Below are experts of layer 4 (counted from 0) of a mixture-of-experts language model. Rows are named router (the router's row for the expert), up (a neuron's input weights, with its number), down (a neuron's output weights, with its number) and show model dimensions 0-159. Each number is 128 + 32 x the weight over its row's rms, rounded and kept within 0 to 255. Numbers have three digits each.
Before each expert's rows: a language model's description of what the expert responds to; "comes after" lists some tokens at least twice as common just before its tokens as in all text. This comes from a sample of Wikipedia text that the model never trained on. Tokens count by the router's weight.

# expert 4
What it handles: Section-heading starts after line breaks (==C, ===), plus openers like The, In, opening quotes and parentheses, and when, while, during.
comes after: "\n", ".", " has", " that", " had", " is"
router:117127132091129166166103161129136176175104086104122157072081118148067172087129097106165165157111098099120097085165093127134182172154155156135151055080160100121092165135159099077164162096126153146118153093072150197168124142186087121087167145089109129071118147148109173124143168114117133179101084121183141106096172143178187138157125152128153154100126160153169150142170088183124164185111138161128151121109153080078105129131150116157144153146114186151126139097190162167157144137106178
up0:116139137125115155131047175150191140143174160145103125084138160134093162127167135137135160148143099085164133104128108109125163151134185155125184063037148093109087139162120109079122147104145194172123148106151143175174139162180083082126108151066081174139153181101101188062087156120137151155143103108141135111095085131143136149099123114098163185068107087150157143050126108131121153125089136152074122157153187101128125123143119083172145130133161147142182111150144190147162129146101107
down0:122127171127150105156091120125164091169129159110111139091159139163046145090103079145140151162158108145184122106116081115122181178153173151175161084081127109143003127177130089090163118115123156153161121055135087165158128131189066122177123124066128126084132127084061155095116153127138127097107078100142132136093139121125152155138156159120139108106105135118167180079139068139147164158091156114123146123166116127123077120150113078108084123113127173147153180103154178167142124177133154
up1:129115145133154122159105083173111172192111085101100132099130136143076167120142148125145149062067122112102109129189077138128138189106160120175136137116104136109132118144118146102107112120064173140160087074133116154110107138116130145141110063113196112124140113106078120120176146163119180166102177128135092045127114107086126126172114153080074137094111111091140196173188098161103166131111122092204132177127179124119123141172128111103200118138122184109153107154102127192122128095125208
down1:143098191160143104144207163113179163092121131114112156130109109163122089158162113091089124159128163116128146105088146179079071115117092145122149170090178160092111157089108160153120081179133102133109107047112107148124147152173080113111137132061146165099110127153130134139149120123119090154174145114089184151133139124090081173132115150106149110205176121129152189076106106186167154119091081077153138070174156159128140105119113107151043129090136126123117098088133137123096146071062104
up2:113037078090101144168116082060141189132137141163161127142073112154123187131184105107120110147168155102163114113122140094129120190135128169080086137091110112071116186132167093125110099122125160140146113088130130158133084150135034103129157096180109131186139075118071165134176179150141148167127134119115132172121175141108173154138100203108124071137066129132125088102114153161200133178145174124143140141118137139182134081153121143099133100150117156127159165108186132144130115150167127
down2:127077117108121133133094150177104139086134094127145163179166136122113152129144108120150163196135076150145112172119127155170112109127138127202134076126115122150086076130092130195133057149164141145149139110149066126137102112100154164214101181097139106173114096118156129101124138095138180110173134092120118110167159108151108147086171115058099111147095059118113114136106095100116107157060118113102121112150140150113171114137140202153100202163109077099136155062033124126150151143161165
up3:129120116050118172070085089101110128201133136146131124097141100125152130098073150119093126160108118091138109094135145128148145079149136106159134115160133091151178169159124127107161116103129157141113168132111104202119126181135118133079145161127118185117108117141135143091152120139076160133132083140152124156068095123174123108101010120175109124117087092116158134146128090092099132147156155141126059101179114054148120159034095057156102185155179161114121141171145159135168124166147174
down3:151152132096122097077099082139095176101110109088105081138135115149150132152092191105132127120138112114092098148185102136119141081102162114181110127079127131100157080121087141188099153111158178136125171192132145145154076141093123139141122129193128160136068113174176114128174133133132118133198108138109125104160070155122094033121170146104155132113120041120094127168114160105113086133148117169150099156120155121153195011141148159168147150167143086146173118086141158117107158132115101
up4:151083146129127099163164096139134150129136180164084109087132136159162139097145176138160139105101052158111100091082063148108143186134144098116095143082173113080113143146098085115110099117099090138160122120140137160131069124117100117121066148132119126071188170125135182074153145161152189128125138196120115083108167163113172117141130099079187107135131153139094162120109121130143142110168219149156162097151186130169107132185064085085150148176152132138134120118199100186121130152180133
down4:140163103103096101108139122133133115118153090122107090087205111174163068133147123192161124144129156139151154094082131133113133156148071121142136078127118155150080129138093091103118129189056058112116141094143088136125147168084064180114126117090145137093153071087101137093154106158123159109131149168123149152103092179111098171150102039084086088149098122115081114065123146109144203122154218146175145144144113091151122169167121137112168161150114133096127110085131133161092066147129098
up5:132124110193160218168065090122120118131120133108148139074125191121114118141153151153159125078086145065199141091091111176092171165154118124178172115159138144119129200151177110088145150144138133092157109116080179139131145115186071133149146155117159170131167124131131120099126181143122087181102078088118164110118115153119184115124147075117147168121125152112139153138145101132123186114093114110095164136101176121139111115180076139133161103060118177129057116057126112102092070128114144
down5:092103172105150095151147110105163124155107125105061133105095120174148144155070099113096161114118164139122110133124146096056143108178138142169074097102189002169128145147169133126091096143119151142040108160145092110179113162205154166117117106130113167143124182123142155137171125136159127213136080171153141121135134108092111127113167128152123113149108129088120116110090159151133089059146143141140156114200143146129109114179148142092183185140140115177074133158138117093119154111095152
up6:167105121107087139136132151131191180145170105138109146137082141102122103126205098109141114110124147056143144124103135132110140171107135087125174139137113081128090177155148119094126191133137090133203108087072158201175113155139074111106165111150141108131172095115074152143204164109093144121141068097107131105116149143131177155162066135099115171135055162141154139134169153159204152135160159118087165138113125126194096113186125118155165136123119176134154152137143123103190155089195112
down6:168103186121114106100118173155108189139091106149108144192100137165092186133120122131149108088082121107183153143137162128137105104076112052126149121110116138174096188135116177105095147146165141094149099143087079144160106091071098168160141170199068109113148125171131187104087164108128153113109117150087134136119147125103124149114108156093150136162117101083053093074173159048146186140147180105061157119141144171099103120127152106123109129177072130176108109102127129175121154140165108
up7:162124153184091172146129133137067114177154153114095065109125116158145133079096082143089153117169097166137132145117192145118168148155137144159156122098107111100113117175112204103141094101132158149173132133173099150209134139103107063181128113135139133127099121134152139109099139097095133121067108127211072120098119156091088106132116172108116070133154098076152156129158150101131195095157131081099079177086077169091142104108172113129129121158120188137177069172165174117158145085124139
down7:075142133125120090119065096146159097050102148173169162093156142077140123135166120117147108156074073106120128133138151113131093122085184148218130152167140156139078098082156115185157143122095097116140145182083131137133112120109129172143124140117143133164162173123158150165105144138162145118148178121113158111102195176144074111150105124212111111151209151122129153118100118125155157169158089106105186137145107123110128135130149129166251141109140087109084079128119122155066144114138160
up8:117148093095166173160139090118083201170129143087137139049149116087103127089096164137172180138148151124135061101167120179098185180101130134189035135139160123086132178168067113147155097112138070146134086099099175138129111147151138122116135143110138241119099110112162114160093175162064167153149106108136132100157106117123131128129146133128086133154102111127199153141115148154144144101078124100121139148088139157128121109119064174162104115128168143173072154083113139133139107133090126
down8:179117126112095159123141111128106111116155127140136130089188198145129122135129047109102115150182132103134107122111115116146103118167148209218160120148076129202131112080158123139139050142085085079158137146163091161159130136136061077094137140124050173131165141108177191108149139104101111082129115159126125119115089099122132158127141084115181097121081102108037121141163081168113166109088157110124160117138128122167092104188140093106145156115165117086134191115116123117130085154130124
up9:117141128166121170078120147148175177188115127157122146130129157145190122082150147100167092085099072146133141145134160078104118191120185110153168108174075084105113251065108115077094148142102138153158103151106140150161146146110165100112146175133153122123122163133152215156156047178140121131117122144123071137102095159178125111124139162104142151147096130144138167194130147154146128165091126155085142122144120090133121162142132142145162154119128202127099137142156168169162078116066114
down9:123103134151130085159101144082146073117071128129152191152052136102071090153152164188113137110118111116095170182067169160072126124171092122173107099091115159157052084102131120133126104137131070164083142152116071149075136143102139124150133118162145111080125171092089132207096096110130096117103080125139157122091172042087132112139099116102144148167144087164141119082152115146137126072113124113149110133171161108117142142112145138124212054120165104140143194102122120144135108144150151
up10:156073087069088124160149097057112164139177109099116181098059098152204180149135103116204143155148101103196152054153125100139132156176130137057083107168155140131170121158169134108140116127142167104129151069109094141144094142108107118116169125058129102059065141139119183073169099143141102097134116124141141104107145148106181110177112118081134103179122098144134128099129053123083146148155131160120156132101131150104141084099130127175130154135114128140140176123106099150139123094165173
down10:115091143172055112047086151114113102177150110153107067138147072129158123102117124149098165188126151121153131174114155119151148088151122098133120106112078118110145138091125102142095085095154090128136118136161132091098101120070157116148148158142138129124163173180119163080154149109165111210084105097152129147108108102147161072128114093105118182129182185144102084094084175100104143176079085155180128114128087085165154101122112141057220094142107128134128104069071118146155102131136166
up11:178083112110152160080127131069161120148048141131153155140098136118129149086128135086126106080115093189112157078090131108172165142180111144096106071180097176060176127159122096158136158107092146113132168101115136084169177111153186159124157024160141114105158151100160153083136129121127122076177144171108115154087129178116163111128103111058110131091166111118102090138074119143146092104144136113152109122103104181120143176107114096106184083089147068111153148113115091157135183112130119
down11:116121134141123139118108130096143137127123118118145135134142133124155117114150095107145165096115148141113141116115133137149142160131128122000126150128113193103225122136141081144144121109108131132122139089110142123131106137123126149100149107106078128090152124139125116142147152136133115142119127137139117140122118145127137099118151128120105100120138150089112122142133196121138123138136134122151148118138138111121126131115147119132000104137104089107126117166141141125129158136136143
up12:083190084071134120171125111136135164151139137178182107045109119141128155142127170107181136113122064178160154151165115165150149092105071128159099105153155075104077136167163102135106145105122097161123143111126118169121133090112154158109123156091155137066148131087128128117104141115155116145106061122150135077125174093135156145112119153162204131148152126113165099176096107118159155169066129139105208140161180078137102068074085171142137114067149136150106104096129139185125156058120091
down12:132129151113129101175110111113135056136166166159175166114092103099130164096099096104105135151170100190131080140122103163122124074138156118141072090158199177131143124177106121137140129170151096074138059096147133099199169119139057149166101155134082154145108166091105099115138078121116127135166107072118114077105096091119106152108098105105140123075151142130122193123111087159085119130124076148114182106136167124068133098165123100142108210103090114133128054102115147098197138148082104
up13:163186171101107143140137144074095182143152139146141171128110233182111133143120113160182133202112132128178137097102131178111135165126152103157116115176178062083133146155163104112169153163057110132108136079086174105108120176151106128116163145135129149130063123158104145146099154123147112121155071097134149068102158135105130128133126091123158145087082177139209072148114076142183132133126137171124162139097107165154112124150046145190150131133132130149134116158089110124132131086063145
down13:068098094134132096127115100135169069155123120093142140149111097158103168116139177101068129099153129151139131127134110121104145112136091163061111173097106145119174144148104145093102172088097176134081133097107123094110112166100158113140149145119103108083163136089152114056148129130149155160105122120145094080059098070105183169162148062178094132142127160089135118117171153150125119169136171071162065144142119121181140138109144184182085112168157116106094046163128141058062121107175079

# expert 8
What it handles: Line breaks ending table rows and list items, sentence-final periods, and nouns like place, season, second, MF, DF.
comes after: " |", ".", "s.", " was", ")", " ==="
router:129137133106127152158088141143166161168112088122121142074069116142083179077140094116177177133118096109158102095168086138123195181159152164147130055097144107109098167145153079077158179084131155163104152087071145181181134160183097109096166137081140134062121144116141168136166147138118149169092090124205121112091155149173185158177108153126145113098111154150164173132149092179152172175111156095117144116119151085092091114137122123162155134121145180151116129120185163174142137130109171
up9:072132121175087129155136149098184165161146132196145173122120126181132122093156150144111113140133126145135092106108141086122103140130169097187144147150090086138122126123122109130110190142118155182151155135147139138212107095099146097094125175097177105129107170178120166115108101155179164169086138108113152092116164164190117113106107180179161081097117171121105132204139100117152129107115135103136128142137111128097125170113104101218176088187109163075085160139218186125175117085092124
down9:113089152138126109140179141125170159135169161131158109148087176188088166154135131188133132128107095135140152196114137122121142163137058102132101098104112167105170112065090118118137169132106116167149077127102134168148154113134142157137140096171141039079081099072120080163101139099114150136133113099148135117055087091143103136140074135069121113070096158191100149132177050103107104152096110111144129155159184130153133166174146145045108112156131123160111146131077153141152124127178057
up10:180122128114105159137134153095154158113111134101146146143093092104158139125164102144147138189175126100152114114136089142110098092104153185098144130111143124113192129118222094118133124108189180133099207113097158134103102073120161097114171072143087174106041140083108118124112167132112137143074143148149170182141129151142178169129123116097145061144116141187141132078144103166099176135126182130090173057122147116114163126124135113142122186163093134119193129161123132171196073134086160
down10:122102164151102094119078130119148080155063149138130075119122099148113147102127170156190145105147118120132136174157127107121116133125127096228148141134169100114094121120108094160102120112155130134134125118166174096102123104103154078168111178172153138127185150152156160148094143081139119122069156138072132141104151155157104153122110141156113172115167115170101139099119157136144157127123071119111159096149071116167156128186113091103255160115148144091125100111073095204095113135091115
up11:103106104184132112184129126077147208121117097171134176120125127133160151132151084107167117120115051109150134120123075142086154131127152130093084098147054139143111089129199118131169222101133220078150180126156142121145095125113094132134141144108083121102140192112118091112129175120136122134088146179121105100090177081162197097115088167143159205125153111123180074134138086119080128160165114160088141148101101112144122145076086107147141149092164117092123169136144100150148147145153118
down11:080176116127130150156143157095089136169120136119152118100130143110130152137159084155140099099120175148091101060136161131121159124109163179032140079160107157093126115181135106131137122120095109136112145113155142152172096147114157129105107099135130096059163117116113113119139131120149105130116054141179148097172090166161116126140153117099124078132147043118107150167043131108116149135157140122161170118138199120106056141175106152150000099099103118153147104112109139125171180132135132
up12:157098103096160140180088097121095230113078118144196147113116119130106158149143178137167164101135091140175161125175061166170170166127138128078144116145136129106083094169120041141097110081156074123121124111124085131126111096157143160098164147084112106118068094106099155137151133148189099114128117121161088156123170082146220154170078111136196140105139131108148103126109063091112137196105137137060177162101140101150115109093103107100123138134097126139138107110133150182110114135124103
down12:114144107089124123087127089188108184065154167139155131150147112114139152081128112134132116165097130090158162130104099124121175140150128137075111132141117145076111107138168140119101109122111108084162127043121156179141134144107106161088098190128086163153132085139112152162108113126193102111130184084129137101146083146156125145107141120176108172094157125077105146137051116058101165111202086168106171128128149101172117133175087182120025144174074131120127187127104078098093105120100165
up13:047136154107142147171133167122055101154114133161147169148072162176111097138111114109183102158118108136154147116106119138127182164096122100188144139144189128085142105142141127112179187104097106147100142102123141143111038112140166122168165167143118153101147142117085147081100157097092173153143116140091157076137119180101162138117115174105255134128120142135150133145143121153093156128105142108119073119097119139138166074124174122118145125108089133143111170113159110166191174093174167
down13:147117116149127188126152068093119086188095119081086129167120092068145113142155122151098166136154176151112168122119119155157063143119141137059133123122148147106116123132105144114078078108130138082113144156130163114109143168143080182135148071078142119097149162118141170072174105114135174109119094113103176167146124102096178118083087112116105125069167105085156153178158121118124111107154134095180142167128215160101135175135188112163064082115170071095121107100154154134052166100153154
up14:154086142129089054154106127178127085176129108148071089130108097115138119096123146168148179123149108132132073115120087084124123120138081086187094078093090111104099114205158091139160076082137162097160130134132117146086104146136142127157144233160139136076105102103124135138123114126122215109092143114142127114088119129171121155208135114165159168125152161158145139106072141122076106116149142096133118143137082063085071121161094146119133197101128118112140120121151180169135167198165138
down14:113109130124112142143149171140075071111139153102094193146113165199176089038112138167128138128116135126178157114061175088097117165106104108197183128084066106139094131168132099177080114106109188118184150107131119138090129125084168121155170181095126130170135121080123096108173169121119138106110160081138163127120162170104145124139159145122120161117117150150115139118085092115136053149160172123102127106107125108149189132130136109105207165133069113162144126176154129112065118175129078
up15:144136162139131161146087123084204113105089035090106108092111166154086164131134104128170159111089079106148119140150106131100196138093142146088136093074166142154174154207120141124125178073129094145175169118077157155129163126155073125067160081104138152095115146131107200053102137089110166108104067116149094121103148130137159178128160107118149102080121179107171075100120122159088121133131126123145127134128107062108137150154158110123149188136191167134114111176120132127159120155126175
down15:139139138096089084139114130169137095125084106120031114157072095116103084138133146140157176143193073098137142143086066093155139167093111130165141078095116107059085113171164147089124152111102145123182139114148166126139142122099063151173097163114145169140164155089120107131121167071126158145140105106101095096042133124089147140099156119155174131095088136163148105119137063128125119144096136056178115116146114106073146114132101137121077138147132155106139134096102106106206163039117099
up16:109088151165225207119119152084127068076111108147140125137104107119113114089109082026126181189139097101098079129104124018114130143114178154106105115125200072117053130113110102148154117106117158120103192117096175143114135146142146132066126051133085144121180149131125118120075126123145101121109089165123142131107128119160136106101142077105122108158140105110125090124086105144134133132165151154112153061101134123108131109104124132146101097109146156184154208118123130135127110123094105
down16:147138138102143117116181145114161164205109132123116115104102179134132063121095132123105155150132152109158112150134114105116147102142137133014171156121134155123199136129118114178073139106165146177092105119162116129123138090159132116119130104158120146127138117148079123166149134117129141169132128149140132083139111107142135119117113121145184074112149148128115129070163139126125124137099112088133102144124097142128119124118129069148000113080111111104101120099124157104153085090080140
up17:117141116144090122101155159103165113129125160057123142137098155121067113057150118171179094169127137055129139115144113091111165153138152148107153081113160102188135175108149105133113076119138112119138168152117150108034202117152109158118131102131067165091110179159087135104144123087052087116138091116100114177074138177135132134129120094145086137142122112125115133096116135210156103138112176162107093120084125121102128106150143072186105178073146135100098118036145153145194120110115116
down17:090141114140106111140149174103181139150201091104085087196129176157102102103158157183170148107137125149120115108154073100110139170152156146072137145109127165096132156082176106139133099115107107105112131089159080081157116090146148096103124153130142088124159107160111091112161137116120049146138109113166105111154079111123069156170157181129156148099174119113146156214123087099123136200108074161170108093150146151101139102149132129088008097162103107092165135144168112159119114165151150
up18:119163196095137157116147136121179127078121057119146129126137172114144120074153118108076175175218128122127095119117149110081123113048145099123151097109102090100150177217127132143099148101163141103109144162155216135170128154137122136057128078069163102118149142135124171091116102152138146144061126153123179169132135102119112121097134155136129180087093148130141179088137096126128170191177170125131129152102128175109094142151120095093107117111122183113180171066114138120166093116103095
down18:138140133106117112079106098112123154142115086119125113125130120121173147130111149109127095128115127111154130091143156114125133100112091096000148119094179100093155160157083096177108122148190158145101116123168167096139109121134070123109156106107112114087145108128166148140136106135121146156151093100087112157138054067166101121107130152107108162149104119095097146128161138087101117118094153140153108124082128141095149136115142113128000114142141151138146134158133103101095121091131125
up19:066086095039144181128121103053145133109101095181176165092123138107109170093094156162106150138102117144119144066106139119141164142143131145148118037125138121149156102181090088139182148101091132076146152149139138133159115147147163174102178158115149084114121117091111125113107140094170088074146133095076138113106126164185109205101127141079076137083140171113129125133118121172148132166154129213203165101077118157126170140131150088131099135107127102146118127107084109133133068119107075
down19:104139114101136148127158124147135140184116110125107145117133191153138127155091117136111102106099126140135115066111134111117133123116113129015125125111124226174169132086070120164133140103144178136104155103121108143100155111151130138134141104107065095080157094152159092127093098108135119106111091149105174102135113124123130149127184136102138124080151148052170116132121189157126116146153106135165120108115153149121146148126121115100000114123158145107152123152099125136108106110145107
up20:131106141121105166132104145066110105110069186074156170152132178128106151106121136131085124168164160112191127129127128066119155197179135160156168112121150087065138158153163088140094137119133072153094119141122176126111148127147163159143111120191061122112068188102123182040148143089111101079139114109119165163094155198121150107128191130160137152142153140214140123117135133157122104143122111148128093147061095110140139109150135176124126086101157085110125157057120174148164157100133105
down20:121121130117089120132095147109100163156161136104149087133107111112124122117128169127158119143072088167126142108143115117105149173177158119014086134159114077157149122090129109162142147108123121183113121167090130123172116155157169183066128117160113097083129141114077097113140099093122096130151098159119140126134107188103112156132144136110110074134147088123114104162130155134094100156096108167148132144118171118155138097121121116149000097160101077129168085128197186127134206165131077
up21:136112119110090152140104147058082148161094056150104157112120131147190108119167125114165137129085121165108142113107117177147179169109106124171177113143152123127154117159150126127124154130126173074179142098065155123150125156155116130119156164123177171086149114147101135067089192138086246125111127136134153099105150175127214115179120146135179144133137145142150176155245084133164125128141136076153140138098112138122111103157154151158105136101110133105110136122174107190137142114186177
down21:126157133115120090136089151068160111130112166169093127119062079104129171134098164163191128096108135154147134093118099114150069099087087158158141151095125086158152087103123137043055093141155099121097086124166127125101147132100118080189142113153177131088128132049082127103154132129109172125095054092130154077143098143144135108147143166167140127128164151103121204145115087186110099076081152069164111116150170169136127075103190131128142117118113104107128108109173109123065163091152142
up22:074104161168171163125092118133129138099158147081130111117113122118113133101112068151092174119163150091098050151105117105127185149151131169192103158067118145106094113123122130090150141084158140127105086130088132149095134189145122120095088091151090138147116143137121162153100167172148147182145127038137110158106176192098114134080075132114099135115071130109133047110123105150132153075177223100178099120115110117147093145092103089115083161107111183128157165090135153152141094118166075
down22:176182118098133120156121104123118138137105144138117145111179169074090112100181137150102116136150169177138142116159153121128095104126162087110177129175079109128105113153066177122149097191148127151153100081169130158175173126084099114123215137137105130070073166155104196162116127143165103116117129190088130110121109132166139135182145111076162082087146090162114170113143156169075163130083146097107149180185131104096103081204143128182123116124136113146099112113139041092172120125097139

# expert 9
What it handles: Hyphens in numeric ranges and compounds (25-37, 2.97-acre), list-item dashes, and the article the after prepositions like in, of.
comes after: "\n", " of", " to", " in", " at", " on"
router:127127135103123164155093142133163163183111083110127148070077125144081171082142090121173177144113094105146099090163087134124183167162153171138140057086158095118099161143163086087165162078142157151104147088076148180180135139182098114096179144072132133065135149113137172142153148133120157170095077130194136116091165138175190152169113159125160126104120162148173157141154092181142174180108160125119149128116143076080093112143130118154157145125128176150124143113193165173146136139110173
up0:144083131099099168162082144124168178126158138117121137121140122139064145120110132122120148240128097141175171086169114124126155149148166165125144103120131148038133154092097057100129119115163092147151157084111154185193160184167095094091203125098114165083138109135120185095086155154132163156056113161134152169103163083146147156144117147136149124106078114179147163111108091128081139147107149128120159167187165124141088135169133097128146120126185141135087149116162143144163128195158108
down0:138067189121192128110103132118201134124132120139087132123157107152092155111100155117166090179138102118102129161130109115146174181179118126073155117133146102106126104131145071092155144118080127180121156045148099145181156135157062144157184129126094203109156136079135119136089136157133115140095087110163100148154137134152141153129137128117145129083116139136144175111164114094161185130130174123098135110144142116125111139146116154128000147110141168154128125112123181193148143115135129
up1:145180130100176135119138137136133092148122132139044114097108118133107208101124088111173137153135096124129033151153094111099135149169164147136128088118167109177068143154115182075147145146134186158092157069151158149140079173184147134140112120102132110078163126119088129124168140181143143213120127121165172097133117130071103165122111169162153116108161096100156091135091115157100171132118180100145092148145139081113064118110091121114228078156131176146168104155138113166096121146119138
down1:113114192119117137116118118122137152113186135199111118168152105184084127115078104090110114158132121146124145126131073142111175163161167125164128119130144130117080086166137146111128151147147100048140062120078061112166081051167150128163069189149142167122091105137175149113173095125152148207089123119144144070081141130109051122107162151143104110096123111122119186160078095107082154135097084127110148158141103116059154165146152115182124081126088104125172169144169161125100149115119117
up2:084130133159165151201128089137131178143095115132127165119031096141174175118167087107153155181115172101148168105133120105140116158138144188175141143148079113088117158131177050146135127129121123136170171132132124137169085128134061140095117085151072103144102125103102136132098168143167112202119145096095056145141103129132137096119098170126183128098068150122108107135086115194154086140096175144118096107123206150134127108094171182122176079162109156136081144117160131147176093134147107
down2:224151111138146151128166163139121071116103152149121121178141103119124101113133095095155156099149130162169086101172134080143130140091118196114176120098170115220117113147138117107111099116122115104076134156205108108078081136146147157087148128121075117163112103132129145192098152153105154153159135089106114138133206120188051103093079131123168047156144119131157118150136098162184148192134116128152126099117121163131094080125115153104208149132094120150161156096082088107162118164126111
up3:147152173110152102089119130124074161151122127192117131113124164109160123105105145176177165105105098082138109101202210105120149122152149156111155085107166142109083149093101099056162176104117174122099162162086104158094156146121126145122114187157115132130128108139163167142131091132098154182051114183146091136121113141116136160132056108104184146149140071090122117158126115123103137162116189163098124093103154141088128173072048109184155149160203147093120138145170165138118168166126154
down3:118139202141125164143066130121106166130185127125110087141114099128101143141151110193133143093142097178144182163127142120066091145157130118226110066115133103110119112150122107129167193146140118123138127109099119115171113104123114138135202200181178127129090070167159122133168121155128122192161079135124135138109160111154121130129026109168138149123071139122085090157111158163124155115132142167120104131130129104092079118109133078161205088130129103173131112052106159069114159089111145
up4:112097139117125112164131158130124196145141147175074150090035145149121151139130123135215130150085083124189068070115109081103144100147141100133122132154132084133084146113121127097096123147140140137154140100128139117159120135123126161138118174121139106043122126132150155109183203150126139148099133187163158071151126140094135194188144117168182098118097114114115082145168086143161190142143142213117165127176127096107124090124074058127174157152115133123117140094178095160128095162148183
down4:107119108154152186196131114111094072102142134144146123158131101141168158140148106128096119149114101110120095148120133127113182101094133155132113090145144124124107120124102107097114069113090130144218128115138118110148094122079120122159128093104114145130105101145134148136152125131165075128130071111143152136075104103069106105121167098122090106166155108144044123056107063059115149196112133156171201115094115092140098160172109084092163140072132142073104229046129152144143065099089139
up5:122143159123156148187088133127168128145115056069148109121105194115079143136183115085126080049131209089089145099174113188122118147172129134168167115113122141158152207130130113081072162136180151137123131123099181115139132156131102123088121069156145153137169106165094128126130154127114062125076101058125102108115133137118152172167108113110108145110097218135118149099173096167167150081107116112156134077128128122127132104194081081133141191143097129123100086087119127098149150132137131
down5:024131188044151125080133167143138100124153172134100143132148122173159118133098091073100104150104162122141151144161097132135178141106137094219130131095098185102027109123116148147114145124155158092129154094152110127130097141187148185163141127049130086102163145180135119126164182134151164168119147124102104153141093082118077099129122096115116146184167115111075134117129124116083113117127168121118156132158171111157121111114102150116192214167139168164105092157128128116163140150149122
up6:091136060091083158142092140128131132185134093147034214155126141090107112122112059143114162125130132111119136087188106115150139164122169172129122125120138099132129173140133163084140152112166125110096096087135155151169085088145092068084230158118154121125138116132131118169188182133157098199130132132190138107110197152088105147131112161102092103079056173148145098141123097159114123134097172105137125182116131130130116120179143129152127182138094147116161072134168135113163113131079138
down6:135111161129121084152091132139126128094131139082074157138099103112101199108118103173131127163142092149081113119158112087185073121153145149128159112125105129170079126117094093135135158139197179173185104112087147077176137145127072133117164135135154118160054018102178139146088148124189092144111171131158110173129161162218112100098085120122131170062096132167107159097093156080097128162128132137155131123134093083125100113165134084126072144114127129140109116133082130176185148098121124
up7:152170161139122150132160161153096124145152148157096101136121124128145116105106046172096123097106092094134139185159131118136132122181149177156210139126104168117093165118140095075127107052097093158178160118117165108133061156121132128137133073148172138135131124091135123115133126095079175182105095113175119139073124102167143140152122124192139107116087148122142124135150131154136115099122171071162126167160138136185111122127139103115234119122099180107122104222214174109155116197112129
down7:163152167112107154076137128118122139056138135136128073121076107073150076145145179145143128138124070122068112126159128166182136134088165110164119082134123174141108037119125161160126106108134111091170146163122179103140149154131114077144106103107108136125085122158179144110158146167142112088137132073169095121130196165143129085132141149061148122077157156122111081089014119091056114065140130113094111142147158123123113123097140123118193084083133163118122123172166137126088125081100165
up8:132124101110163143143078125102073132169162174067133163073131123115075148088132132137103178106135186079123074102159149145131158146134166146144061101094162096104121112157104086114160175124133098156100050086096184107112174121179158142090170145119055154125103121128111108191130158128114143084147138072126149123133095147151135179108130123159070145110073133144206175117135130184133160117135100111159130137102148173161098163192055127205144135136126170165123152121104182140105135161126124
down8:157108133151104154127094141173083133155118124147107113156133130067150189105128107169087100115158121132152142100081121081196194121170097114113185122107121148116080064118135091144077052151133147118124083102075136145112139110141135092120133162153148108141116135095161107083127118098121141050146124142174129097165131148133173137112132070112145184096106092132056097091110090151160131058144190133123095105176148123114098070130125107137125102063078182153201175098120087075156150155182121
up9:147157122092169178141130133196143166182163138174108165138105117191129123096071132103157104130092171122105108076173180126122122208179163102099165112154095095127123220094106130086107162130138121170110093108114144133193127110102154081044189155164168094135120136165166133145164083213168123110103135123115147083121124189171111130149098140130165117126145156162153131170170134121155141137102097125135182125149132098145150108097124079176099164121144128115077139139150167188141137128077120
down9:143141089139171089130101101142154113088093151145105157123164163153165104132181148168122149078117127158133159148138098193094142086164077178118086090098157195168114081136143130124102102126119148127105100138120085146077088135117086105160130147095126253075098123078106133127129140097130141108110119179116149086096078072156104155146063148116132133120187083124156138084155064086126147093164086071099114145140126105094133121143129122121163104123130093120173191147129164117156046123145066
up10:165092135095092116178163145095101170138156129095108199100065094114141130131202129088140114138160136116153130075171111036112140134134124173138152090099123122098128142149161044137144146138129124085141145085101168120112112160148108091155142098123105139067100124148133179123154148092168137123089136137109152126102081167093174120159130120131090131165102132226118114070142084151085157120154069158129133093123142151106110139154122116138144165113054127121139175129103114219171106092206179
down10:128102176173040083127122154089120110106108111146131096169148119185126118157158122133152118119115109137137089169098114143171166125124129116129105161118104193086108075153083161125159159104121179133086114120131159102117035167070134111158144151128147140096164128155131174110146163087161071104094162133141137102060115129087147150105116079112160111151154134164087134105123195081135123149090145109165112122090117103147157124124141105122255145131180109095158123050066121082159138132144151
up11:124076109085107139125114092101139128094157103140144123145151175122083112104119100114137144109133176153148162122109116154136187172200150095125142090172110080066143138127151196114126188115147104076175156132123140130094107121136092189104084106159110130125142103121117121191173165103205117166113126146110059154126142124118202091141086134112190139075166132100112047122073127130147097100115100172091125138119158171092171167111057117067146138116150082103127143072134126120145160085075179
down11:153120169126118109125104159105131106123120151076143108129093103152148108130090128136165148131109160152122129096115128131161118136118099119000117157121095177125178182117113093153120125068116100077143144083150124144120124140121107154083171100106123146089135136165107099153152176108118105145074104108182143083124121135149167113130122126153144126125124141112109129151112146107157108133120128138143143151148157114117127128073094141141000121121138100120135167143089132109098138150081155
up12:169216099087124128110115143103159159136092144025187106138112186157140164131157156110131213136120073159148151166141119203126157108092146137148157122122191116144164102142130113079131157067159119162166167133083081111145139161148186125107126104107165138106143113120096161118096159102145130132122099183119098115112154110169180147076148164078170163109126138166159129149156074145136142161079105145095178108098139137150109151065146110139168162129138153161157096166144152159150109057177101
down12:127144145124193148140173118167080099107177140086061133154146124119172167073093103135126180144140143139137109138162127157180132115144090098141199092120145128154127125140103148147112171157207123124156136099138133135175122142081140133148113147169107176162119099135099143121168111140114198117089206117064132171120125115204117083175139145132149152102167153168126155094099127074114084130102115126087151124141110106154178118166081168087023159174164158122087109114111101069149115094079100
up13:095107160041127190147117112112158124107091123106115157154104140145140107128102124111153096135140097140112165095088118122098164187156148103134156116142134080094100177158142130115153175108117125124095157095068156148189074167125062173167123178146154181148113145143169151106130155101138123177166101077130105115137178175091152096093118105079210171081094112143102080186136129103153110094104133151111055142089156201132139125094118145144151093047143115137122154061169116112124135069097124
down13:117167129070153166145119120101117136149110105091137146130166134101153138130147134175057172107172146199122075112119121103099123100126106167003079155117119159134233107107135151095106071103135136088125132125090139141109155083136136119123153086150149169089146110148091126094136134132113146125137152126152167131148083116137143135121168131137104054097177152071117163161127153161141139120134142111134123104133142137162154186159193106134000139146110100130118079123153137160149146152153173